Below are experts of layer 2 (counted from 0) of a mixture-of-experts language model. Rows are named router (the router's row for the expert) and show model dimensions 0-255. Each number is 128 + 32 x the weight over its row's rms, rounded and kept within 0 to 255.
After each expert's rows: "comes after" lists some tokens at least twice as common just before its tokens as in all text. This comes from a sample of Wikipedia text that the model never trained on. Tokens count by the router's weight.

# expert 76
router [172 122 106 136 144 105 124 120  64 141 128 125 232 165  82 161 166  95 116 167 104 116 116 114 116 152 109 149  81 132 107 117 120 150 150 126 104  91 116 120  79 172 161 190 130  94 143 111 154 173 163 149 123 124 145 121 137 137 129 138 133 118  96 228 114 135 189 133 126 127  86 159  99  86 143  96  40 146 122  69 136 174 126 105 113 119 159  85 176 102 131 128  96 103 101 147 134  64  79 120  95 135  81 131 115  94 133  57 162 135 182 112  97 130  82 115 172 150 131 147 184  96 115 136 119 115 106  95 124 118 108 119 229 154 161 118 192  88 169  94 190 144 119 100 151  99 137 105  77 109  87 121 101 160 134 188 103 124 143 160 146 101 156 101  90 113 171 151 113 129  68 129 137 120 168 132 136 154 138 107 160 112  82 143 141  96 150 126 162 109  94 117  86 119 171 179 128 153 112 166 167 161 151  84 177  96 161 142 104 107  74 144 105 103 168 167 144 160  97 142 111  93  99 144 219 151 159 126  95 111 140 115 110  32 102 153 147 138 139 137 148 103  75 107 104 185 163 158 148 143 160 116 137 154 186 137]
comes after: "-", "\n", "|", " •", "Personal", "W"

# expert 3
router [143 108 122 153  61  86 102 121  61 107 151 136  95 168 105 137 120 104 151 155 117 104 145 181 145 125 163 126  94  75  96 126  98 134 149 129  85 126 109 213 119 129 165 160 110 128 144 152 113 135 167 154 183 167 111 129  98 146 138 124 165 105 116 123 107 118 109 125 127 136  96 107 135  80  97  77  98 130 118 162  79 114 122 174 197 100 111 124 119 181 192  95  77  75 123 168  87 110 147 129  92 181 178 204 197 114 144 170 134 124 166 104 121 137 119 109 141 175 122 105 180 145 149 123 140 181  92 161 111  84  96  98 126 105 157 183 130  60 179 110 108 156 125 134  97 103 133  87 151 172 144 134  65 156 122 172 131 155  93 137 144  79 110 143 117 119 157 136 103 130 136 154 180 149 141  86 105 130 158 142 174 111 109 147  65  67 118 108 146 115  93  86 105 195 158 150 149 101 149 110 122 176 127 104 118 166 143 144  64 105 104 201 156 102 177 167 135  71 138 117 142  84 167 168 172 135 132 142 117 117 127  78 184 154  99 113  99 175  75 135  65 120 110  97 166 119 163 113 188  96 132 195 158 146 174 169]
comes after: "==", " |", "-", "|", " (", "==="

# expert 19
router [123 132 129 164 189 103 129 128 135 147 165 111 135 130 149 137 130 114  87  97 117 114 138 158 139 185 129 174 125  94  84 113 199 137 147 145 146  96 130 106 163 123 178 171 147  82 100  97 158 201 140 139 104 125 187 146 107 162  95 155 121 105 140  76 108 123  69  75 139  67 145 142  89  40  97 111 147 114 142  96 197  70 153  87 145 179 116 103 197 209 142 107  76  92 138 156 226 135 110 115 159  85 109 119  71 110 169 123 133 189 103 117 119 105 165 102 150 147 196 119  99 113  99  78 114  89  98 134 143  92 117  84 141 131  98 118 142 173 153  76 189 160  89 142 129 139 114 170  75  77 111 126 129 159 158 125 139 128 138  96 104 134 119 105 161  92 108 170 109  93 145 110 173 127 125 144 112 132 147 112 173  95 113  95  88 140 162 165 110 110 136 114 159  96 140  99  57  69  51  96 159  71 146 128 115 106 119 119  78  90 106 169 106 126 170  68  71 125 120 133 127 129 122 156 101 148  83  79 135  96 144 106  91 150 141 184 103 139 135 130  87 146  98 132 105 144  98  97 152 132 165 109 152 109 116  81]
comes after: "\n", "\n ", "|", " 1", " ", " 3"

# expert 104
router [ 54 156 168 155  84 114 166 177  72 143 109 112 110 141  82 111 114 174 122  91  91 187 126  93  80 124 131 106 106 138 123 162 139 132 115 146 154  55 144  88 151  92 100 152 104 140  77 143 118 118 113 162  96 172 145 130  87 117 131 119 158 152 111 138 153 112 122 106 186  98 153 148 157 159 229  72 126 156  91  95 107  84 113 125 127 150  96  74  91  93  86 118 186 144  96 111  60 184 105 153 113 173 149 139 129  90 113  70 131 169 137  83 108 147 143  93 174 146 171 167 131 125 141 157 117 154 112 113 134 178 106 115 154  97 110 110  82 196  85 202  84  94 104 123  90 121 131 106 144 102 153 124 125  99  93 128 128 136 165  92  85 140 111 132  98 132  96 169 181  72 141 156 166  88  82  95 166  84 148 143 133 145 150 100  90  84  86 153 142 130 176  95 114  99 137 127 100 119 140 134  86 129  92 130  99 155 153 142 167 186 165 169 122 159 172 116 162 163 157  59 118 169 135 162 112 104 124 131 158  80 130 138 105 169 177  52 155 112 131  64 136 113  81 111 114 115 143 106  49 137 127 121 145 160  78  94]
comes after: " the", " of", " and", " The", ":", " \""

# expert 51
router [172 119 135 110 150 106 142 180 151 111 103  97 141 122 174 119 121 170 142 101  76 127 190  74 118  61 111 154 179  97 143 111 135 172 170  96 168 157 175 146  93 162 104 120 136 157 138  93 128 103 149 137  92 174 129 113 181 178  99 140 152 103 145  90 123  99 107 168 176 106 162 156 136 140 104 147 120 143 150 113 155 125 155  92 139 103 129  73 158 141  63  84 123 107 171 164 131 170 162 172  92 168 112  94  68 175 116 140 155 118  78  74 132  96 175 153  99 170 100  82 141  81 125 144  93 137 141 133 162 170 121 124 134 143 133 103 135 157 174 146  81  94  97  94 181 224 160 156 137 141 141  98 149 140 140 163  76 102 137 144 164 102 130 144 173 114 215  66  69 146 167 110 106 140 104 133 125 141  72  97 103  97 135 106 150 179  79  81  84  86  90 153 101 164 126 173 158 137 151 183 120 161 124 118 127 103 112 130  95 168  64 114 101 158 138 162 161  71  93  99 149 110  94 159  61 166 134  91 120 117 161 159 143 167 163 154 151 112  83 150 164 148 115 113  92 106 140 177 140  95 153 110 123 101 130 203]
comes after: ")", " |", ".", "==", "===", " ="

# expert 77
router [100  80 110 173 174 195  50 101 174  90 124 158  87 174  93 175  88 113 132 122 119 126 147 150 134 165  87 163 127 185 103  97  82 130 117 128 156 166 159 116 159 127 171 155 158 142  94 106 167 123 142 163 163 113  93 121 126 157 112 146  81 100 109 114 135 105 144  91  95  86 127 109  69 130  95 163 130 154 168 115  74 171 192  87 103  99 155 144 119 115 137 138 182  96 110 141 138 129  86  86  70 107 103  88 145 165 127 170 148 158 118 115 139 118 164 132  87 104 126 135 168 153 111 151 140  73 143  58 118 119  95  87 157 145 115  98 101 116 100  88 120 174  91 134 176  91 144 131  95 110 113 108 154 151 134 128  90 125 124 136 107 182 106 138 158 197  80  98 142  81 122  69  96 145 126  75  94 120  79  63 163 122  87 131 144  90 140 124 153 171 106 185  88  91 168 121 184  87 165 144  94  97 130  97  68 118  72 154 158 188 158  99  90 186  70  83  98 116 114 107 125 156 139 122 125  89 153 118 109  94 119 166 142 166  84 132  75 115 180 137 101 129 152  98  93 136 111 157 117 100 159  67 186  90  75 148]
comes after: " |", ",", "|", ")", ";", ":"

# expert 55
router [ 98 129 153  49 148  52  71 119 149 147  96 114 121 139 149  55 113 164  79 106 195 134 138  80 142  95 101 124 127 146 207 106 143 156 150  91 124 146 161 100 165  94 115 144 109 170 143 108 130 123 130 163 160  75 127 146 116  99 117 153 133  84  94 118 131 140 111 174 112 198 182 183 144 118 129 148  89  70 140 154 141 168 155 138 154 127 130 106 165 131 114 118  69 106 118 137 143  55 187 164 173 187 143 112 116  84 151 119 102 177 100  90 102 101 164 100  81 159 171 144 102 146 198 123 141 115  85 101 166  90 122 104  81 129 147 106 144 136 114 106 101 146  94 121 100 113 158  98 104  85 126 113 129 107  76 123 109 122  87 160 104  95 125 141  27 127 129 101  96 207 147 167 147 165 106 122  96 123 121 125  85 114 121 148  55 176 154  88  84 162 103 172  92 142 100 141 110 122  97 139 141 115 138 115 123  90 120 106 100 170  92 140 165 172 113 121 155 111 151 106 153 101 100 131 139  54 167 150 104 165 124 104 210 143 142 119 125 168  64 165 107 136 102 110 153 125  94 168 154 101 163 121 121  99 211 155]
comes after: "\n", ".", "==", " ==", ").", " career"

# expert 61
router [139 125  85 129  86 103  82 180 102 187 101  78 100 147  56  88 170 208 101 132 137 141  84  75 106 151  96 113 153 119 110 158 140 174  81 109 191 122 134  97 152 121 122 183 154 155 163 132 119  94 144 157  82 155 169 135  99  89 120 123 121 144  92 104 170 145  48 107 171  99  94 108 147 125 137 108 172 131  92 127 112 113 113 110 162  83 142  81 120 131  91 138 124 140 113 132 107 163 114 161 107 146 167 108 163  51  90  69 114 128 125 132 147 112  68  99 180 123 116 155 118 109 120 119 122 183 145 124 196 178 121  93 196 119 118 123  87 121 130 192 113  60 135 142 145 152 112  82 158 152 129 139 141 117 155  94 134 140 138 173 145 138 164 149 163 154 126 165 170 110  81 154 139 164 147 116 187 114 154 125 119 124 170 133 117  96  86 126  75 124 106 129 104 130 176  87  81 155 142  99  93 119  97 141 106 203 126 118 127 163 120 143 111 100 210 118 126 122 158  88 189  79 112 157 157  96 121 108 129  90 124  59 135 159 203 101 120  92 109  47 151  96 133 143  76  82 166 157 113 123  90 168 146 170  91  99]
comes after: " the", " of", " a", " The", ":", " and"

# expert 83
router [112 106 164 123  93  76 165 174  53 152  85 126  95 130  73 109 168 158 141  86 134 133  78  86 126 150 151  87 153 128 122 167 114 158 111  81  91  94 162 141 161  82  91 155  84 146 113 164 112 147 109 178 125 155 164 118 153 136 188 160 171 156 133  84 120  99  96 142 153 113 151 154 105 135 120  73  90 153  59  84  88  88  89 146 156 142 121 121  93 113 102 132 135 152 115 115 169 140  89 124 130 159 143 160 132 129  95  93 114 194 138 103 120 133 149  93 194 133 154 145 118 101 146 111 156 183  91 103 170 171  92 107 143  90 120 147  74 194 102 191  80  69 112 108  84 126 161  75 162 154 149 146  37  93 145 114 139  86 107  99 123 110 179 171 160 120 129 144 130  93 177 129 117 100 101 151 179 124 142  94 153  96 131  96  89 136 106 161  84 129 175 138 119 130 126 130  92 121 130  96  95 104 145 181 102 144 134  73 154 159 158 181 133 120 120 124 148 171 168 108 134 112 116 123 192  67 102 184  75  99 104 121  91 180 136  53 143 111 130 136 111  89 127 115 106 122 106  88  80 147  62 178 116 183 153 171]
comes after: ",", " of", " \"", " (", ":", "-"

# expert 100
router [ 80 127 140 143 154 138 121 134 167 102 102 106 138 127 162 129  98 139 157  88 152  76 146 120 129  81  83 108 172 175 109 160 150 175 154  67  96 150 152 133 119 105 130 165 178 176 138  82 118  76 169 187 114 152 167 169 128  88 114 151  77 136 161 170 113 207  96 135 153  94 189 170  96  74 115 104 114  92 167 188  96  43 144 122 170  81  99 102 127 152  76  95 148 120 135 177 110 108  98 152  96 180 119 143 126  84 135 156 126 142 130  76 104 109 106 131  86 177 121 103 100 110 160 118 105  77 116 117 166 132 133  87 103 168 106 104 116 161 101 151  85 156 108 161 140 164 106 142 145 169 103 154 119 113  83 155  98 171 151 108 154 134 115 159  83 133 149  92  94  55 128 103 136 163  69 111 101  94 110 113 154  85  96 118 143 158 191  67 106 168 121 151 105 114 176 127 187  83 170 162 137 155 130  69 123 124 128 133  97 191 135 151  90  86  91  94  87 141 137 105  81 160  95 146 150 149  72 110  97 135 159 159 172 126  50 111 128 129  81 177  77 138 111 138 133 104 125 164 149 100 176 101 146 109 127 183]
comes after: " |", "\n", ")", " =", ".", "|---|---|---|---|"

# expert 113
router [167 113 166  48  86  70  89 192  93 128  87 126 134 145  95  30 102 153 156 157 130 135  82 117 112 127 122 107 149 112 106 101 175 144 127 119 139 136 120 116 146  91 152 129 113 169  94 163  88 145 156 106 129 127 170 166 122 123 192 166 147  85 120  93  83  79 142 160 110 123 122 167 156 108 116 107  98 112 105 126 131 150 147 130 186 105 138 130 159 170 142 152 108 126 120 155 133  79 115 123 149 179 155 110 152  81 133 141 138 158 162 129  93 103 171 118 113 120 100  96 102  89 164 107 144 191 150 151 121 100 132 114  91 126 140 156 173  92 232  89 114 133  90  94 109  98  88  70 144 115  91 133  79 153 121 157 124 116  97 181 157  93 132 134  47  97 172 164  83  93  83 222 187 127 165 174 134 173 139 118 121 105 126 120  99 129  54 106  90 100 112 158 123 211 125 123 109  87 143 125 124 162 144  93 102 104 171 138 109  65  90 133 153  87 176 177 154 147 106 131 131  55 152 160 133 168 125 161 153 119 130  69 158 131 110 152 102 147  76 158  98 145  92 113 136 159 172 175 158 100 158 125 121 155 149 165]
comes after: "\n", "|", "==", "-", ".", "==="

# expert 93
router [106 114 100 136 126 120 135 140 146 120 187 130 127  70  93 154 101 162 216 187 112 195 136 128 130 139 152 144 144 109 159 115 133  81 110 114 166 110 117 208 151 135 121 151 111 108 100 162  92 116 159 109 168 127 118 113 139  97 178 121 205 158 157  91  97 135 130 169  89 138 108 151 132 141 128  69 133 168  81 154  97 169 143 138 127 112  99 147  76  63 106  78 186 129 112 142 159 141 122 145 157 112 162 112 141 111 158 179 132 149 146  73 102 173 137 150 120  84 197 125  98  95 116 132 148  99 127 157  95  72 148 164 117 192  60 132 113 149 130 139 159  78  47  57 102 130 171 110 113 145 146 197  91  81 108  52 157 156 158 115  78 120  89  93 130  73  93 137 133 125 103 128  86 125 147  88 134  73  92 153 129  86 176  93  73 146 138 189 170  84 145 131 142  89 146 125  73 134 131 105 122 125 159 103 132  89 122 134  98  72 113 154 146 143 131 177 165  90 158  76 130 173 181 144 118 100 115 174 123 146 104  72 144 151 122 115 109  70 137 128 189 124 129 140 120 120 115  92 140 142 203 108 120 119 145 174]
comes after: ",", " New", " in", " of", " the", " United"